Below are experts of layer 3 (counted from 0) of a mixture-of-experts language model. Rows are named up (a neuron's input weights, with its number), down (a neuron's output weights, with its number) and show model dimensions 0-127. Each number is 50 + 10 x the weight over its row's rms, rounded and kept within 0 to 99.
Before each expert's rows: "comes before" lists some tokens at least twice as common just after its tokens as in all text; "comes after" lists some tokens at least twice as common just before its tokens as in all text. This comes from a sample of Wikipedia text that the model never trained on. Tokens count by the router's weight.

# expert 6
comes before: " |", "|", ")", "inals", "ration", "f"
comes after: " m", " M", " |", " b", " min", "M"
up3:49 44 51 70 51 46 40 51 39 70 66 47 67 49 59 57 59 74 42 57 40 49 60 60 41 45 62 74 32 49 41 52 54 50 51 63 55 75 44 52 55 63 67 43 60 59 46 47 69 51 43 40 50 54 58 69 58 29 58 40 57 52 43 41 33 40 57 58 52 58 62 39 63 42 61 58 38 62 57 41 63 60 64 40 43 54 64 48 49 38 56 59 55 40 54 49 53 55 51 56 54 48 56 62 54 53 49 66 61 49 60 61 39 56 51 58 44 59 56 37 55 58 60 24 51 58 51 57
down3:52 56 57 45 39 58 40 59 48 71 49 45 36 43 40 36 41 54 34 64 51 54 46 25 56 47 60 52 45 49 43 55 52 41 48 48 57 39 61 39 47 45 61 42 60 38 45 37 41 43 50 38 54 44 43 53 32 50 34 65 59 67 41 47 53 37 41 75 29 60 51 45 43 43 52 53 47 67 43 47 49 61 46 38 26 68 61 40 58 42 41 36 31 40 54 52 55 55 45 49 50 40 58 53 51 60 35 44 57 46 49 57 56 42 50 48 26 50 53 43 59 37 30 26 42 54 53 56
up4:54 47 41 66 49 44 44 37 63 30 48 61 44 47 40 50 38 51 45 48 47 42 50 55 56 53 52 52 48 47 41 39 61 61 48 42 40 50 50 39 55 52 61 63 49 69 50 57 66 37 41 55 43 54 59 58 47 48 45 54 70 70 49 56 57 59 42 47 30 45 50 71 57 34 61 45 57 69 69 49 27 45 57 49 68 34 54 40 63 47 36 50 49 68 47 58 50 74 57 46 52 49 45 59 34 44 39 46 53 45 40 55 58 43 50 45 55 13 66 50 34 42 41 39 53 56 46 52
down4:44 62 47 43 47 53 49 36 70 64 49 54 62 62 54 50 51 58 47 51 45 60 57 52 60 36 47 42 43 42 62 37 65 54 54 66 35 38 46 35 53 52 49 48 52 48 68 53 47 32 64 54 42 52 49 40 30 47 58 58 78 61 52 46 55 45 54 49 44 44 76 35 46 43 73 33 50 48 32 51 36 39 63 59 46 47 61 65 49 50 67 40 42 57 35 55 45 41 57 43 71 51 43 55 58 49 53 38 43 60 57 61 36 53 57 37 31 38 45 48 38 39 53 37 51 57 51 46
up5:47 56 51 47 37 47 52 48 68 33 64 57 45 58 52 39 48 46 37 66 62 42 67 72 48 48 70 53 53 46 61 54 59 54 46 57 54 50 47 63 51 36 37 53 39 46 24 64 58 56 47 35 48 37 39 37 37 56 47 54 44 49 48 54 41 69 67 43 55 62 50 36 36 45 59 55 30 53 50 57 51 53 51 35 59 51 57 50 34 43 50 57 57 45 44 59 34 44 46 71 45 44 46 46 34 45 43 44 79 59 56 48 57 56 39 61 67 52 44 60 37 56 57 35 58 35 40 52
down5:53 26 54 46 39 57 41 40 50 72 70 53 60 60 55 63 48 52 49 48 47 44 50 56 47 63 43 46 61 53 58 60 39 53 54 53 42 65 64 56 44 50 48 37 58 57 69 39 62 34 53 44 55 54 57 49 45 67 50 52 48 70 63 61 52 32 50 56 54 52 31 56 60 44 66 42 50 55 57 56 60 43 52 59 57 56 49 54 55 39 41 61 60 51 46 47 55 80 64 64 47 37 64 57 55 63 43 45 58 35 43 46 31 36 49 39 60 51 48 46 65 41 65 39 51 56 75 67
up6:49 59 55 74 52 69 64 60 57 49 53 49 39 54 30 57 33 34 46 46 54 44 44 56 57 55 45 44 47 48 44 64 34 46 46 54 72 42 57 48 32 50 69 51 56 59 66 54 61 54 62 37 35 41 52 49 53 43 50 39 57 49 49 57 45 47 59 68 61 72 47 61 33 51 57 63 51 48 44 49 48 42 62 55 54 67 49 38 43 41 43 40 56 45 49 61 61 76 45 50 50 55 54 46 45 56 56 43 50 72 43 52 39 56 54 50 59 49 50 39 52 42 67 44 65 56 55 85
down6:55 41 36 51 47 43 42 55 39 31 46 55 42 43 44 46 62 66 60 59 49 59 37 47 55 55 39 43 55 49 53 60 48 42 49 45 67 49 36 55 42 60 40 54 54 57 14 53 51 57 45 55 61 64 57 40 54 66 39 50 52 53 66 55 56 42 38 49 51 55 68 67 68 37 42 30 51 67 42 43 65 54 29 45 40 46 42 63 50 41 49 56 37 46 54 50 44 46 45 49 49 37 38 55 44 56 41 37 57 41 45 48 49 60 59 46 57 37 69 26 38 47 39 34 41 53 68 34

# expert 11
comes before: " |", "ick", "ur", "ang", "ig", "ir"
comes after: " |", " a", " the", "|", " and", "'s"
up8:45 58 50 65 56 53 48 24 57 46 68 40 59 43 66 50 45 43 38 54 54 49 66 51 51 64 58 56 55 46 51 35 58 70 49 56 42 59 57 62 28 38 72 40 42 43 67 40 43 41 57 45 28 57 57 67 49 62 45 56 65 45 40 51 55 60 37 29 38 62 42 61 48 50 44 72 52 45 48 54 44 54 55 79 53 44 48 64 56 59 48 69 52 51 50 39 49 52 56 59 52 45 50 62 46 41 45 52 61 43 54 46 48 64 66 58 40 41 54 45 42 49 64 35 45 36 46 59
down8:55 44 49 48 59 50 57 40 41 51 44 51 42 49 73 46 53 40 46 55 44 33 64 46 62 50 65 58 61 45 38 41 58 70 47 59 59 43 59 74 43 39 49 63 48 50 49 60 35 58 54 64 42 72 47 61 50 42 35 59 35 37 43 62 49 41 62 61 54 52 61 31 43 40 61 44 60 62 64 45 59 56 56 45 50 59 70 36 43 52 41 56 40 69 47 45 56 53 34 51 44 59 44 52 38 54 49 61 38 53 42 52 37 60 36 54 69 38 54 60 39 64 44 36 45 29 59 42
up9:51 51 33 47 51 63 48 63 27 51 65 54 51 47 53 64 58 48 59 53 54 33 42 35 40 49 48 48 57 45 48 29 44 48 54 52 58 59 49 37 51 47 50 34 43 68 48 48 37 56 37 38 46 44 53 52 44 42 56 68 51 75 47 51 54 51 61 62 49 43 61 64 66 39 67 52 52 36 82 53 65 58 65 46 50 57 40 52 43 61 54 50 39 48 69 62 47 40 44 54 29 42 47 67 50 58 36 35 44 46 34 65 58 50 56 50 59 57 46 53 50 35 51 59 45 71 52 44
down9:49 37 47 52 55 51 64 61 32 48 43 51 55 57 59 35 71 61 48 51 54 45 39 54 45 55 40 31 49 53 50 47 43 60 52 61 60 41 59 54 42 49 51 49 56 40 60 26 56 47 42 67 58 43 37 46 42 46 49 51 36 54 64 81 66 39 54 41 37 72 49 71 49 28 50 56 44 42 45 33 50 64 48 41 58 51 74 41 56 61 42 53 53 45 50 57 67 38 59 50 32 43 53 39 42 38 54 63 66 46 53 40 47 33 43 46 68 48 61 49 50 56 47 49 57 46 53 43
up10:53 59 45 40 66 39 55 31 58 67 45 54 47 22 47 44 38 40 37 49 48 51 44 75 62 71 65 44 52 45 44 42 37 40 48 57 44 46 51 54 53 44 41 46 29 44 48 59 51 50 35 55 51 38 52 40 54 51 48 49 56 55 48 53 40 66 61 48 47 38 59 42 50 54 52 80 78 58 55 55 44 52 26 37 62 53 45 60 53 50 64 55 52 32 54 51 47 46 42 34 39 58 45 64 57 52 65 48 54 49 56 54 47 45 55 50 42 46 58 57 59 57 53 24 49 40 59 66
down10:54 68 60 64 61 28 57 37 44 44 44 34 47 56 50 57 47 54 37 45 59 49 38 58 65 62 55 30 55 49 51 51 56 51 48 48 55 46 52 56 49 46 53 40 46 38 58 65 45 48 68 55 57 52 39 50 65 51 69 47 41 55 49 52 57 62 67 35 47 62 55 40 41 51 61 62 49 60 47 41 55 27 55 45 31 47 34 56 61 61 61 65 55 42 40 70 36 72 45 53 44 68 50 52 38 70 49 38 61 50 56 56 46 57 51 51 44 61 54 47 58 56 44 16 59 51 42 49
up11:45 54 47 36 45 55 54 59 74 58 57 58 53 51 51 42 56 62 61 46 51 48 54 42 59 59 48 56 30 45 51 52 38 35 44 63 42 39 36 44 36 44 48 40 56 43 76 29 66 55 59 40 41 50 54 41 42 50 62 45 43 54 40 47 39 42 37 62 53 27 42 56 52 50 49 54 30 58 55 38 52 53 45 44 52 29 62 59 46 57 65 60 47 55 42 55 40 46 37 41 36 32 60 66 51 62 47 57 50 39 39 72 34 34 57 59 60 57 49 46 59 29 64 46 51 58 42 54
down11:32 54 49 52 42 42 45 59 47 50 52 48 59 49 40 53 36 41 52 52 62 41 43 50 64 43 54 62 25 42 44 35 41 59 37 56 29 43 42 59 64 66 37 40 37 50 46 41 61 42 63 45 36 52 48 63 45 51 62 65 67 37 57 49 53 42 54 60 56 57 50 66 51 46 56 55 36 62 52 39 77 50 39 47 54 35 52 59 47 42 45 66 42 53 53 58 56 51 54 55 28 48 46 58 59 59 44 67 54 42 25 57 39 51 43 54 54 69 43 29 60 57 51 54 50 56 30 61

# expert 29
comes before: " |", ",", "s", "er", " was", " he"
comes after: " P", " N", " p", " F", " J", " S"
up3:43 51 56 54 57 62 43 62 54 39 44 54 66 42 74 53 44 42 55 57 44 65 53 52 41 57 34 43 51 49 35 40 50 66 45 44 44 75 46 55 41 55 59 57 50 70 70 61 53 40 58 44 50 53 49 55 58 51 52 65 60 53 44 57 45 65 44 53 54 28 28 39 45 58 48 54 61 41 61 58 49 63 53 46 50 47 43 49 55 59 51 57 66 52 63 49 46 42 40 32 45 43 34 48 49 41 63 50 41 43 52 35 27 48 27 29 30 27 58 40 52 57 55 43 55 50 58 57
down3:46 47 60 47 48 47 47 51 44 59 41 69 41 53 51 40 51 34 43 55 40 54 51 56 43 45 63 40 70 42 65 55 36 49 64 57 52 49 60 56 40 39 60 46 33 27 51 42 51 57 51 54 47 47 42 52 47 64 64 54 46 33 60 49 46 45 59 48 34 71 44 50 59 43 57 43 36 41 57 45 49 44 48 49 53 49 64 63 37 52 40 49 52 70 71 54 33 57 56 64 39 49 39 40 49 69 46 38 51 50 52 73 86 47 56 43 57 36 56 49 59 35 73 44 47 52 40 55
up4:66 50 31 48 41 50 73 32 49 37 44 46 54 46 39 53 52 67 42 51 54 58 65 62 43 60 54 40 36 39 45 49 42 44 46 53 63 33 58 54 51 45 58 38 58 60 43 65 56 35 42 52 32 46 59 62 58 55 42 55 53 61 42 41 42 59 47 40 61 64 53 66 47 28 45 48 40 29 43 50 58 45 45 59 27 53 59 51 56 47 48 60 32 52 57 65 37 64 37 36 50 58 46 50 41 36 50 51 38 36 61 64 50 57 62 62 57 50 44 59 57 65 58 42 43 29 51 41
down4:43 26 36 67 64 42 58 46 54 56 60 24 39 49 39 57 52 50 65 41 57 17 41 54 39 45 44 46 55 54 48 49 57 47 55 57 69 50 46 47 64 41 45 58 44 60 45 55 53 65 58 42 59 44 46 35 60 61 55 53 56 48 56 65 64 39 47 47 56 53 69 44 50 54 65 57 68 49 69 36 47 46 58 67 48 44 55 46 29 47 49 59 40 38 63 55 62 42 47 68 57 52 51 46 57 32 46 44 49 47 57 63 52 52 51 58 45 55 64 59 48 52 37 73 53 57 37 39
up5:41 64 51 44 37 47 54 42 63 60 59 52 58 49 48 51 39 67 52 44 42 75 56 61 57 41 57 50 28 53 51 48 56 42 49 53 51 53 50 56 37 31 36 57 37 42 45 53 65 42 69 40 58 36 62 47 68 47 50 45 37 57 57 60 73 32 44 47 54 55 59 61 48 57 39 64 51 38 55 37 54 45 51 55 28 60 44 61 45 60 38 56 46 49 57 53 54 44 58 39 46 47 73 50 51 26 37 29 40 53 46 48 48 57 61 64 30 46 41 41 45 36 43 41 64 53 45 53
down5:60 70 63 41 59 46 61 62 44 63 48 58 47 63 69 51 37 61 26 50 37 72 58 46 56 59 52 47 59 40 59 53 48 57 37 49 51 53 47 72 58 50 59 46 46 49 45 56 49 26 53 38 57 42 48 46 57 55 68 53 47 36 60 52 45 55 37 56 46 33 62 40 48 54 41 67 48 59 47 50 37 58 72 45 49 19 44 48 38 33 66 48 43 49 56 41 41 48 66 65 54 43 60 56 39 62 48 59 38 34 46 55 53 38 47 51 61 48 36 51 44 48 50 37 43 48 39 57
up6:50 56 47 52 51 46 40 55 38 55 46 33 66 52 73 60 50 43 63 36 43 38 54 53 52 54 54 51 47 43 47 59 42 54 66 54 57 27 60 59 44 50 44 62 60 45 62 46 49 50 64 51 47 39 33 50 57 39 65 31 47 57 65 49 43 34 31 54 40 45 43 57 45 58 52 44 55 54 75 42 33 35 64 50 47 45 56 52 68 50 69 52 46 44 37 37 57 48 40 61 51 74 60 53 44 47 49 57 52 54 47 41 57 42 46 40 54 29 30 54 53 58 35 49 76 58 63 49
down6:48 55 44 69 31 24 56 57 36 48 47 52 50 49 46 52 62 52 36 48 63 69 45 69 43 50 45 44 47 40 60 49 61 62 40 75 59 38 57 41 42 48 51 57 60 57 73 60 33 49 58 42 50 45 54 54 60 57 30 45 58 42 53 62 59 47 48 43 73 49 49 47 51 42 53 55 43 51 56 41 49 61 57 46 50 53 48 40 38 52 46 50 72 35 46 41 44 45 44 62 29 62 54 60 50 50 60 36 52 42 51 59 28 66 38 69 48 61 62 44 61 63 40 52 55 51 56 36

# expert 15
comes before: "\n", " ", " Candidate", " 0", "ing", "les"
comes after: " ", " R", " T", " r", " t", " L"
up3:41 65 59 75 63 60 47 51 47 48 58 58 46 66 40 53 65 49 54 46 47 50 31 67 62 41 46 34 44 47 60 52 55 42 65 59 48 51 48 30 38 43 33 43 68 70 62 39 73 51 44 54 46 39 57 46 44 54 67 55 16 63 56 44 52 60 59 58 39 46 54 53 69 55 50 58 45 51 38 44 42 54 46 45 53 71 36 58 58 41 62 47 57 44 50 49 42 52 48 44 60 58 43 49 50 54 54 38 61 50 53 58 50 58 58 76 42 40 47 62 50 42 45 46 45 70 48 47
down3:66 43 47 40 46 37 58 45 46 41 26 44 52 64 59 37 28 33 54 59 59 42 54 51 52 56 28 46 49 35 61 57 57 65 60 47 57 48 41 43 63 52 48 62 50 42 62 35 45 29 63 54 52 51 48 51 39 45 56 52 49 64 47 54 46 61 40 47 60 33 43 46 62 37 50 62 57 36 43 66 60 64 58 32 50 42 53 55 53 50 50 45 62 33 63 41 49 67 45 52 54 59 54 50 33 47 62 31 55 52 50 46 63 64 45 50 42 47 52 60 49 54 50 34 84 44 44 47
up4:39 50 38 64 52 61 59 30 48 63 49 45 66 39 57 53 49 33 52 36 30 52 60 54 66 71 40 57 49 54 63 48 43 49 63 33 57 51 35 50 54 51 56 50 53 39 57 66 44 50 56 51 56 32 56 48 43 59 56 50 34 41 67 55 56 33 45 49 53 76 56 58 50 66 38 48 65 45 54 43 50 47 39 39 53 40 43 62 41 47 58 29 64 71 54 43 42 58 47 41 47 60 36 59 47 51 54 41 42 38 35 49 30 43 63 60 32 39 56 53 55 53 45 53 45 46 62 35
down4:65 46 70 38 49 35 56 29 38 44 63 59 50 46 52 66 53 46 60 68 58 43 51 41 37 44 53 53 26 58 43 42 49 53 44 50 47 21 43 33 51 33 65 33 50 47 52 40 55 47 53 58 43 56 41 46 40 44 32 43 62 44 48 43 64 45 47 45 50 52 53 49 39 68 63 51 63 64 44 46 54 49 42 50 48 50 44 57 57 40 43 64 43 35 55 40 54 43 51 58 32 39 47 51 47 54 48 73 39 57 56 41 57 60 53 56 46 67 45 55 58 62 34 69 39 50 27 56
up5:59 47 34 57 37 48 63 27 61 57 64 43 45 50 56 54 62 65 58 40 49 72 53 50 50 48 48 55 64 37 48 70 62 42 45 70 50 52 56 60 63 52 54 53 60 50 47 48 35 49 49 37 59 48 48 49 44 58 41 47 72 31 47 60 54 68 45 46 46 52 50 66 51 52 58 41 61 51 34 48 72 48 35 53 57 59 41 56 60 40 34 46 44 67 50 62 36 47 37 55 58 37 67 41 32 46 54 30 66 37 45 46 52 53 57 49 58 42 47 34 59 54 49 48 61 46 69 42
down5:35 37 58 39 54 50 54 51 72 33 44 66 49 37 67 51 51 53 45 52 51 50 51 40 50 70 49 67 59 43 38 56 56 60 57 60 41 42 55 55 52 55 70 41 52 60 50 44 66 60 27 54 52 62 29 54 51 45 59 53 54 51 54 44 38 58 62 68 52 71 56 44 49 58 66 54 54 43 43 63 59 30 51 47 52 64 39 38 40 56 45 50 50 54 44 33 45 65 62 59 49 39 69 62 59 64 55 54 51 42 43 52 32 59 57 47 48 21 59 37 53 52 49 51 51 60 63 42
up6:57 49 51 56 45 47 47 43 66 38 56 35 69 40 54 54 66 63 51 35 36 52 47 53 36 50 64 39 32 45 56 35 64 50 43 27 29 54 44 44 45 27 56 59 46 55 60 60 46 62 52 47 55 32 51 23 37 53 54 48 27 55 51 56 39 57 53 54 61 60 47 68 37 56 79 47 51 50 47 56 61 53 45 39 38 51 63 41 40 40 44 50 47 43 40 44 57 44 36 48 44 42 43 44 48 44 51 54 52 30 56 53 64 49 51 71 43 45 48 46 33 63 48 45 45 55 57 53
down6:59 38 49 38 56 55 44 66 51 50 45 73 52 59 50 62 38 60 69 51 34 59 56 69 30 43 66 40 59 66 46 49 52 46 52 42 53 51 40 40 43 55 49 56 48 55 56 56 39 48 44 49 54 43 54 39 55 53 61 51 48 63 74 72 63 50 57 45 39 44 23 51 49 44 51 41 50 59 36 63 42 55 63 33 54 43 61 53 54 50 43 36 35 55 43 42 51 60 51 58 71 57 42 32 39 57 67 42 55 34 58 58 49 63 48 59 64 45 37 53 32 35 62 42 59 50 55 42

# expert 26
comes before: "-", "|", "\n", "The", "In", "==="
comes after: "\n", " |", ".", "==", " ==", " ="
up0:47 53 64 48 65 47 52 60 53 53 54 54 45 50 44 62 55 38 46 40 67 59 67 48 38 65 54 51 58 53 48 55 48 55 46 46 27 57 49 40 39 61 52 68 63 51 43 59 48 46 45 53 25 51 75 39 46 38 52 48 44 54 59 47 45 62 69 40 51 47 34 58 38 45 58 66 74 43 53 50 51 39 47 41 41 35 51 41 70 57 45 40 49 61 43 48 49 44 29 56 42 56 51 47 67 44 47 51 41 49 51 22 38 62 44 74 46 43 46 48 51 39 41 49 48 70 34 60
down0:30 49 56 49 35 63 44 52 69 51 45 48 49 49 51 56 67 45 43 53 27 57 57 61 47 49 50 28 26 48 46 62 68 54 48 56 62 42 35 54 30 46 60 47 47 42 61 48 62 59 45 45 66 47 52 47 58 37 54 35 60 54 48 52 55 60 57 45 60 45 34 55 49 56 48 51 63 38 57 30 46 72 38 38 55 61 58 46 59 75 46 37 65 55 46 50 51 57 40 55 50 36 49 51 47 62 64 45 55 34 44 63 44 59 51 50 32 58 59 44 66 58 40 34 33 56 55 52
up1:43 65 55 33 58 55 81 46 40 56 50 43 45 47 42 50 27 41 36 44 49 56 50 47 46 55 51 51 50 51 51 58 53 37 56 33 54 51 46 61 38 55 48 54 31 39 55 51 56 53 56 43 35 56 48 68 54 62 50 43 49 49 54 55 29 46 41 41 67 50 47 42 68 36 58 35 44 36 51 61 47 38 56 75 45 60 59 55 41 61 40 57 36 52 47 58 56 52 43 35 49 35 60 46 33 61 61 50 44 43 84 30 52 53 38 39 54 58 49 51 49 52 62 39 54 36 45 54
down1:25 61 66 50 60 41 64 48 49 55 47 43 24 14 51 69 45 67 32 39 41 44 50 57 62 48 42 45 53 58 43 45 45 46 40 31 47 48 39 64 57 40 31 47 50 48 41 53 45 49 65 41 43 61 60 43 68 35 39 47 62 43 54 55 54 59 48 53 45 57 46 37 45 45 50 53 53 30 51 51 42 48 34 43 42 43 48 57 61 56 51 49 38 45 47 50 51 55 81 51 41 43 56 66 60 42 39 53 58 39 61 41 62 54 47 57 59 43 59 55 40 56 46 52 34 56 48 49
up2:52 50 40 54 60 46 54 44 55 49 41 49 50 54 51 52 38 66 49 58 37 63 45 47 50 58 54 48 39 54 58 46 49 42 35 45 47 38 51 53 38 58 52 34 53 50 57 55 60 69 28 45 58 48 45 41 63 37 48 46 53 43 43 55 57 74 32 55 37 73 57 54 59 34 50 33 51 56 46 66 58 55 45 40 18 58 55 44 60 48 49 31 54 47 58 55 62 46 56 44 62 36 38 46 31 40 56 37 72 52 66 50 36 35 55 43 49 72 61 41 53 55 51 63 67 36 49 49
down2:56 58 39 47 45 39 38 30 31 46 48 55 51 63 43 44 59 66 70 48 49 68 55 46 54 50 56 52 36 57 55 46 48 48 36 50 30 59 54 52 59 61 53 40 52 54 71 49 74 54 54 49 60 46 49 42 55 45 56 57 45 63 46 44 58 50 25 59 45 56 45 52 48 39 43 49 39 57 55 49 56 38 62 47 66 56 44 49 54 45 42 49 40 61 45 74 70 43 52 44 63 73 35 65 49 53 34 47 61 52 60 37 48 38 50 80 61 43 38 63 43 38 46 50 41 47 54 60
up3:50 62 42 47 37 48 64 62 62 61 51 47 47 60 57 61 64 50 42 44 54 59 47 44 33 46 36 38 43 48 52 52 49 45 52 54 37 63 50 47 48 67 50 42 76 44 54 60 38 55 65 42 47 44 39 40 60 40 54 47 49 65 50 52 62 65 65 54 56 43 33 51 45 31 59 39 39 53 33 52 54 51 52 39 48 42 56 34 40 43 67 19 51 27 37 60 43 49 46 50 48 44 45 47 42 48 65 49 44 44 31 48 62 58 37 70 45 50 58 38 42 44 33 52 58 69 56 46
down3:54 37 27 58 51 56 58 66 51 66 55 53 53 62 66 51 35 60 36 48 63 61 58 64 49 29 37 55 65 44 45 45 32 56 63 51 52 50 62 43 38 72 41 78 39 45 46 38 40 52 56 58 52 19 54 58 50 57 57 45 62 32 53 46 53 42 55 41 47 28 53 55 45 45 34 53 63 50 43 50 57 54 46 66 60 51 32 58 32 46 66 51 39 60 56 55 49 70 54 53 53 42 50 66 52 46 50 52 38 65 59 55 46 46 53 43 49 50 48 45 50 57 48 47 58 43 52 44

# expert 10
comes before: " |", "0", "5", ")", "7", "8"
comes after: " |", ".5", ".4", " 6", " 2", ".3"
up3:32 48 50 60 59 47 33 60 63 60 43 37 59 45 56 57 42 56 76 40 47 47 71 57 63 61 36 40 47 44 50 38 65 40 57 46 54 44 53 62 53 55 56 69 50 49 54 48 46 56 40 40 56 52 29 38 52 53 70 60 56 54 45 43 53 63 55 57 40 55 36 62 51 59 46 43 41 50 57 45 54 63 47 52 28 57 60 45 53 54 50 46 46 30 63 55 26 51 49 35 51 69 50 49 51 55 44 40 51 31 56 45 51 72 66 67 49 70 60 42 29 53 42 52 49 53 53 52
down3:52 42 56 45 58 53 63 48 44 47 59 60 53 45 55 33 54 54 53 51 65 46 49 31 43 53 50 47 59 30 57 53 46 44 54 50 55 44 60 44 58 47 36 40 26 57 46 34 59 76 73 66 53 83 52 47 30 60 44 49 50 67 48 54 54 37 60 58 49 54 46 46 53 50 53 57 45 65 29 59 48 57 34 40 52 47 57 52 51 37 73 41 55 58 52 36 42 40 50 58 49 56 59 55 58 69 41 67 51 45 34 48 55 25 48 48 53 61 65 56 64 52 55 51 54 51 46 57
up4:50 60 40 47 42 53 53 57 43 48 36 49 40 58 50 60 53 45 52 57 47 38 52 37 53 65 48 60 18 44 49 39 58 48 51 41 42 50 40 60 43 46 78 42 46 60 33 46 43 58 56 40 45 54 66 53 51 51 58 35 61 42 56 38 40 69 52 45 55 40 31 48 39 68 55 44 63 42 49 44 60 58 75 53 38 53 45 39 41 51 39 30 51 54 62 55 38 45 35 55 61 48 33 69 50 69 55 61 40 45 53 64 43 52 50 36 35 58 61 42 50 56 34 40 34 49 49 61
down4:42 51 58 56 37 38 39 40 54 46 59 41 48 48 47 36 31 40 60 46 47 56 39 71 44 54 31 51 46 49 59 52 61 30 53 55 59 63 44 50 43 49 47 54 57 59 41 65 48 43 46 59 47 52 61 40 52 39 57 52 63 50 51 43 57 41 61 43 44 77 65 62 41 33 47 43 63 44 41 58 41 60 76 44 81 60 54 61 52 47 49 60 30 54 34 70 54 46 35 40 50 53 64 47 57 39 71 47 47 50 44 40 36 45 53 52 55 67 56 44 53 56 47 42 55 48 35 48
up5:72 44 48 39 57 60 44 58 61 68 34 52 48 56 56 55 48 56 58 55 46 58 69 71 46 55 47 52 52 46 42 48 56 42 51 58 42 66 31 36 22 54 44 59 41 62 37 56 45 65 45 40 47 47 41 35 51 59 56 49 45 52 61 53 45 55 54 48 59 53 42 52 66 42 48 57 47 70 56 46 41 52 52 47 52 27 62 44 67 49 53 47 61 37 47 42 62 55 35 50 46 40 47 71 60 42 46 40 57 51 43 60 33 54 66 36 50 35 38 76 54 34 35 58 37 45 45 50
down5:52 70 60 39 73 47 59 68 56 51 50 41 13 35 50 31 47 36 58 50 45 44 56 56 57 57 60 53 49 56 49 42 33 60 49 36 42 61 51 52 53 57 38 47 69 58 41 44 37 59 54 57 59 42 43 59 57 50 59 54 42 51 52 53 58 57 57 49 69 62 40 57 42 48 53 57 39 48 49 54 61 56 45 38 64 33 53 54 48 70 36 68 56 46 58 28 59 56 58 64 42 49 44 43 60 74 50 68 50 68 46 43 51 52 58 56 46 55 41 42 47 57 43 57 42 46 36 48
up6:50 45 53 53 72 54 46 60 57 62 48 27 51 49 73 59 64 47 57 44 46 42 55 58 65 57 52 54 63 51 67 51 48 46 44 31 47 53 54 67 50 48 45 54 66 56 57 44 44 61 43 48 53 55 44 52 58 62 56 38 70 59 62 44 49 45 28 39 56 39 45 72 43 57 58 45 48 41 65 44 57 46 57 50 50 58 65 43 52 41 52 67 49 52 59 56 54 57 50 37 57 59 39 41 42 64 47 57 63 29 61 48 47 25 46 62 40 57 42 57 33 36 53 34 61 31 31 50
down6:40 52 52 56 66 52 53 45 23 44 61 53 49 55 52 40 46 56 56 55 64 39 42 59 36 50 55 45 63 30 52 40 37 51 55 45 56 40 51 45 35 40 60 41 33 38 43 72 51 55 65 60 63 51 43 56 51 38 61 41 47 52 54 57 67 39 50 54 53 50 55 42 57 35 53 55 43 53 72 59 47 58 35 60 26 47 45 53 46 51 48 52 24 52 54 61 60 41 50 45 61 41 32 50 46 49 40 52 57 40 34 55 46 57 42 46 53 56 46 67 30 53 56 23 62 61 56 32